Experts of a small language model.
Experts: 8 experts in each of 10 layers, 512 SwiGLU neurons an expert, 1 pick a token, a softmax router.
Below are experts of layer 3 (counted from 0) of a mixture-of-experts language model. Rows are named router (the router's row for the expert), gate (a neuron's input weights, with its number), up (a neuron's input weights, with its number) and show model dimensions 0-191. Each number is 128 + 32 x the weight over its row's rms, rounded and kept within 0 to 255. Numbers have three digits each.
Before each expert's rows: "comes after" lists some tokens at least twice as common just before its tokens as in all text. This comes from a sample of Wikipedia text that the model never trained on. Tokens count by the router's weight.

# expert 1
comes after: " in", " the", " of", ",", " at", " United"
router:058074173128099056202149129120150082179123083132138149156112165077104111133063162147118149110075134108086111139124154157135107179150141151125134084177179189131134173145090105135123146114148134102122102133127132122106098156079094153141115122106185155139152144081103075104119144159149158101090153153163188118147133172137140203137182172077118129109140055140195136137149133086091114098175109129166137114160122098096182094132118073096128182085130101068108070133135091089145123097115133090164076143121098134112121134105154161127149173138140145110068153105166154202104174135183098107
gate0:092134152128123126087159219099068134120137139126119105149124106092178116107098084102155081154135155110130130192132102073146102134170109123127159083154100127090105192098166127097125113070125112122119058197202136163155154113104117130121141171177075142141134119115127080125096203168133106107099160113131170153099171157105189135143101137102126102104108056170141120162132143155118116147155088133094148075094132156121210168153176207142170108104114101087157119071158158144163153091123109116155110147108127146143095121117095175123095132110124095064142152131147178178113077144072068159
up0:148098099176101185132133250101141136105167137126168123134147137041131131112114115101141099131107132084116129092115172089132153094161114164116171091163143141136135160107162147128172123068119089059133107169180135180152161106157159130139154142174039150097160138151079141066091140126113129115105171133147162145104133134112149096166086124137142151106092067114195143138089150184125113142147115100124137100144117114122179122172173199079185127114099074124136118148147092100112091086084158128174115122109126129154123110145078118115131096136086110095118162141171088102053144203131068146
gate1:153117124091131159128151039110177169155192122130119084131132138071124178131143107139175113126130097122135114110113122115146132171123113085195142095100103114059157179152103069118130097135128111139162122120166137118117113124134134146110108177168106108127154079131120144130079146147131128116195140103069143187108129103177089110161183127171110156074095153082189096110119062151142156097077115112160090110095125132118092192167097149110136169115152104137119099180173159078123141147154149103207090162094125106116092145111042105167153054138219142096148113120194140163083123132137133150
up1:124102169107099069150219148140087116149143149095087129111125119163147134131120119119143092148144139107128127108134144183181123101082128166165099152169127103136093126062164060130145082097202134110117120119135136131115141139108097153111131098123124100134184140070146061116123069108103092124117089103105155167131109091112139155095141186126097187214146096160100153119168070095167130103117182143100141157148165168083105138136160089137151097176108150104112146175144074176102124125196115053189158091108145090151071219140140092164093187143114159139120098127128112124164096177115107118
gate2:170128136088147207151141144179128115120128076149097141143169123115074128110120161069101116171060142135209104139163172149188156128126130069137085108113160127180117089135100135140184168129077150094108135110117105121106150140160116143164126165068124113176126154097072125156104150112150123128168195101090109124109094066101157156112148160098192194073112134130084135134095145168130152135099126156146143075121193110060156086079067104079082117119113172133150107154185105119147115085086093060114116118160140183147090098132108134099113118159111132179142165171179162118139126131089146126
up2:117135157161136123174088107178114122147087090147158206133174116097165142087125104193126136141089100127132137128110117100128119129094155118137082139061155134144094061157133139125077039140144108152157067056156158095163143123133148095108064105103118148099146152117120095118133151097102068102186172067121129070086133082104109161106111140193161112135192104215146116124123096117159134151104164175075100129114159108133141141197148170144117098104156169165127160137114150084129140120127132122137144096169090135103120164150035133118122136130145126105167139170089218152115128133158120188
gate3:130153149114097095112131161112175064090132166112161125185128102067153147109108149113168118095063143108107076175114125139116090096138165099120090137101130138161149156118074170102170150151159143203129110103144104095147152157079191100171094149093118127134079154044115097150134074126107162133159136104142122151112121122172062149106115174099109102136111100119176080104093133104134155153131156159108173110063125154116108095175163147184158144065118103094118087160137078050202161158107109146111093181088155146123091158119193125110134149139118114173189133191165091172126141120172137127
up3:069140094090130131163167105101099125155163097124125059145142173118051093164193073117085063136181135161094151132137040179162165148128106100098123082115110123088154147106133212156157156133194146131142116115123087145148104144166128118125147102114091167125180088154111146156115144082187099127126112140099114082091198139128139085092099155120141107175106137135128143186153114118079151160102157128130089121119136114171142098141089121144175192118135134102134165109141090173141103089161195125109162098170062092128150177092095171120158119207085130119115114138056115122118138097143134133
gate4:156086096188141213134130157169137094149066118142205112104107086144082149156149089084164138137180122104140101127132070064146093081143103149133110110147130098125090164105115099125103160104135174164194106124117035159188159180115178106181149077133069148160146072139122074152073075080115153126132152176160125135132111122160152101140119146095103121149082122177139131121106166114112065120104112150115121102134167132164152097138174098164113161139091120121142118162138165118130165122161121148076106151079128141147075128125157121134139078087127135174145140148104142161080088086134225140
up4:129064139127184154096112138119175150105127142115137147145171080130091144151092159141109132125138129132105114072101104135147154130149112111187092108172116121113135099122137146168109160123155109159092139141158122064082185119114177128057120089086238150109150109161043105129130135044113117183109131088083050156155137097121139171081093149102145177107102099129107079162134154089133148149143134173114148118087147128170206139179152083149141100155103074158132124050162155152097138165116151150119135129105120107188103153104089082143096140101162181120120163134112126139198189142115092114

# expert 4
comes after: "\n", "-", "|", "=", ".", ")"
router:136107088091118133112116175082109118148129154147136137082079084098126107149124053150099130109156134101117137163147206128132104151129158120079194202136119170161121120122195129179083162123128091134102192123145118116127109146153109134147176096166165154062092156091119084172125128077117120170130129132075134111150102114090094139163132156113095116175178157127089130157154163122101114117161171130178064170135089185126114154165106099161071154103129148176163116142102115080188162191161103145134121126168093108097160160083071113189105157122159107094188097158196186114164115110126130096
gate0:147121119125163184120126074111125152108164176149177098183092072092116087160124153145130135094146121105158112077063127102113125175110169105139117148121151178142102131113173117124106087105149145145108093179147149183143149141126138139142120133131117144108094082087128104124092103099062157136162150150084124104193155151100102120097133176146101051083173209155157148134137171209112099100111111151130168170190117127169145186079110100125133094165111166105088045148173158059180140152129054116164162123095149149105168157116145093128154140103100142114137127101097178092093103095086102084
up0:154167101129098109179116143120120155132100140072062161094172153180104106116125075099121197125147108158146169113152123150130125112147100115125128105107134069135149089113132118102127115166104111141187142070137161116130107087099127067070108114164109180126204145126150097151137174144142125052154169167126146137090107100129100124127094110160148118113106082087166140053098025076152170188100155154097138085073130172119160135210120146133083133095113153165105198098082184153124126079154131136142138122165127110168119138166146183122137087183103108153124142091166122175110166166101130122
gate1:118139072131134143174062107107113122152143093093124159128138147161124090145101065113157096079132166081124097161097158072085133169148094129111162163095143080155114130139105097086111192062113133114167130143109088122125148171122161071177114171096189141163080108143127104181128111150180130089087104121099150085101132139114073162148099164158125082181152147138157141133093159148103155133220141072091119154099142128108138100137120143190166170091118140160108133116162125083105158137146091133154156147159156091160159148142163033096130133093143122025150146153140191104107190113131134159
up1:089116152119144107160146217104151114149132155150143158140107151147152177136055096104090074138143109104122099092134108151162148143124089120118103135096113162137150106127125156061176130125093181112100122115149092101106151192139108144196129098173090072125137143055077123103122139132188108099150154155211126044183087141070091136154152153072123103124093091201135096154165092191144136069154125077134129136153144158154154116169110124104107171106095156076127153144130058115147164069139142155126113148095114107144133124131231174132131137162101128132149073124121135127074159117124115147
gate2:165142134096103098155135202136101170149156131113159117173095087125154123131082135139102104119082134134125101179132141085133127101094134082132141115105138115091107189080162090134150102157103121157195173127109108102120110162168148106153142120141112137067162104067144081145112152124070121106153109146161139160147180114192133133139178205156137105104148134135148145137047134157144143115106118102136114101121191148127177144090163101147062167096124145123098157127089145130164160131153184099155057130083182146081123137075002168184088062132108111087131188130168129110090127110127100144
up2:102211167111155155113134094125128138095146132124157122101173112136185188112148145118161167127143095139144136126107144073122098116115098119152081104198156173106160059199150103139098117103147109163079107124145142145164103087144116089098118109114142158104049167160093153111105110125227119177117164056132143128110122125135129074134129057124111149111150147103152118149129133158172172156128145161128168142175046133113122113147130116099152099122171073122157168101142108161145103128117120098069192131133104109137102148195202126118165149112106159148065085103076075079093180110106122076
gate3:096165117138147078144154125113082124094038152125079141185107093137184126116097150092122077130137171107162119153107152122152148129059152185123158127086161188085130113106176103155131127140137103072115169096080171132166119130135118157087101191106226092205141130099109145116121114117109112162123146123095119099151048085139192134129130138128136151143184141157123106093138150172093149134079132144075157183134153075165156110127137162098176153171094115104116101097120172113142111170148104054106127139103114128062129101113126119161160165075125148122090085204157151115159095102169145108
up3:132200115170186113137109155109094147156113158109106191204090059119138132114076145116089153114121098131159101121124178091140159065056130165124153131096095156145209144122143109107124145131135161119156102111142075119162078118108125142139145133084150145136175238121124099079137143120151120178115197101100093134119130131149159096111104147145112157166129141141123124133110112124119098145186172184149105147089161120126087128098191137070151159160112180202108150125129150144108086093137128082130090148127088079090151151067051112101076135065120141074124107143102175156158117144099136098
gate4:153127186098111110105123133193106139148128109132161120115154126176161144114110061181079120102146110078089087112125142131094080150114134143093054189121083146111164053077143146134124073072153163141131112136194097088190093100163073106185171112106146145099142040104164122137142146115154119122102100125192117111097108158086172166146168091130179135089218133157101102153209141128150116132129139105110157099102138143153188146128131138064105136095167101106058111131117100106132165126117151086146120126109127152140108102120136086126101174131192179164119178169145133124118114162121140166
up4:130141160068137147168126128140185155153127168149151146115160103102146135148111169128095175120058157106096146140158096167122075081139131108117083068116070134126124180103129118143114165137152165104125097079107143114127117162131106142180089098067117128105099181164103124139124101184093122183171058138151121117095143107187086154161098087166085090122079169155105097105056141176170140087026151110152116119154117110134077126153079166110115100153171125113178110130072123120173112157145183108175083087125153139135135151132062097112083165194123129151173123121166150153156101159169139157

# expert 3
comes after: "  ", "-", ")", "\n", "\n\n", "%"
router:196116134135082117164127108085139078113134083145167171057110128151140065151179118152097142105145120157158162160179194116125110189155104143116133145183125129165127193133110144111133062126159129142047148088116125113099101137133164123100140106186146127152129161157144176108139131126166143060131123136165103119140095146168097155151094085135139088125066134122150127090150090060098110162100083073110117087158104084145149195158135151140207135077164126115089081130088108123077115108119131094108142114111109134150161187145130136093122133141104114142074140093063098177179076100102208139
gate0:113153120178114164151127159108069117160115099104134093103132125129089096115195114078139142093098113160126116100140101103108090117132143138063117132142129086120150122131110166046118117099161182170181146108067151105127091168123112093136211107103146082152112152162161095107151122179086130117149130201115164133169146144140121133126060153157190117109091171119123089112154131095135065200149063113157175156111137147158176200121096178101113147083124129112113117083165152158192113098094073090146163113115110090134143137119092144184102126140103114166091175112174107151213123069146135140
up0:168106124211159152113088182067124087147115123136147120087137129140118093109064124075156131132136095071090085136121088098151171114119134158093150158164146076087151110142113091180130131154149177153132119101106170121131094214107141227090146151159167122104166109130131165179143149101103095123154128108125179104165096111135144129118000162086114164110122152153119098193117118157179140140123134106086107122080073124135120154113079156105172165117168140094138195123114084114199089146106140103159132152128140118124156157173134159097145158097115096145107093085116115065139140124152141097
gate1:052093165165136185077070092156140086124105107127135144123126114143124131177163191088171120123092112163085097103116093116136141159147151121098117152089169091137128078159173065113132109093078148052120110139142173178162105161170126100096115130160162114146116147106167142129135148174104119070147150139105165132122102145172124171163121127159136174131134110109075127141064075193120151133146115090159140185184112093145125158103179100035121143100071082167124123163141113142071137162117113134102160167170166156095145132088130155121138147112127143112148187172090115115155120158030093085
up1:096126091125165164140140137144153157153135083192178080129163184129099120161115091127142129147125128116105066127108131113145106136098167074048140164135071142058095138125124130120119158157149157162181122076129177171150110142059173169130202182110065121177153096197124112160116125162131149111136111151111075091102120080115153119140133117108083112110057142182162149114127213056188144147121105113149115111142171156092141101142125160146127140142099060095167139082111167081170102144137102156107121141092117126129115114102117147091144119207077129063077137113102103155161142129153150117
gate2:122109114143107163132165111145099190166155188177144116111078158155107177074102175127112112172163126136170086098128128084105150138129119163151085128163134125112137108087143150105181138122068161108093094129084081123106140115123157088127098122132155111095216153159131061156087112110147086119098183110096066093144108134121096136152117112133113137106076128200109132186076167071128106198153117120136122076171110138084129185141133105197093079109159075144161093152132148125174159094084132162064089114133120111139164183086067152159166113159133135135146086171183165118142121165127161103
up2:086137157118142122112167181133188050128105136116111107091226098119086089038126121174120095112098089168089157159150112160143192142111106162077173102101131107115175141164173168125093143092175085165151118167193091118192122104114148148145126095160083139111078144086185141111160178124123174138143139146192123141188119155076134113104090135117091133100143153078142081104111102084165145135135146139111154120120110077131131159133076119118114110119086134084163084180150108068125120165115120112110176100164131133159118124187089096115137098126106136117119154213144124130147178100101090136
gate3:094145140101093167144134141123108191118126085118113113108122107210114111069163179139124124123131173128141124100132103115176073164123163175145164066118133158137125144165130103143145149084087106130079125118109071111111140083188088114155100129106056131159152207185152154128182120113142130077136157146130089086123085120126080150146069119147108120160136091142109079154124190170095138144125111063122158171126109152120150125142118147166154183174149145126126080078056112179089155073172144127158115138056163100127126057119116109112137149131194136189167160117138148145115119164128092044
up3:094140102151189133126139147059137094082126170073098115159167166067166132139109104110117125104116139178070064125094128175036186100115132086144087135126083144151120154105108125136145105123176136124098080148147128126122154160118172169177144104101134146111166115126128133168051145099094078102108138095124160128169144182158086088085109138164134164140070169096099099045157157106166122119129130207137140170136150165169126093098154155161124126123117179084155135174135135124143101141120069152142105094124133148109185160151120190162114077157124143090085051159148087131124171105153162144
gate4:130091111122123067142113125113120136166090101114115129060106094149163126136131080168150069160087199119130068120192143157160097144098087161112135146098125140174098129090138188133130230120184167183142139136113156159128188165146114172128155166090094080119085127152174032139094087120142138116139124109148152089078099131165115083188076133140174109112127091125115135112150166108169114122154142101140194089122138172133200102139161188126141131129134084086072116101116175102124109146110113127123111148111148204120124168178119082153147130099118151126113103123062151102127076110082128145
up4:071132145164139105158095101104129134098199119103141148089203164105146127199092141118097068096103180093098154149095105172129138131072139131116131163111117144040129136100193213151150148140169132163138166132096179133080158193114083153115135161098079161097131094148155096123107204112109103145115133080136087126052086129208156165145112147110090154063137132149072132110127177139094150116174112134140103086135161132169126159142142091107110114081160128131158139125130133175131130082121147156173167143130092130113152152159106096116108163119145123124085063158056115150148090100090114137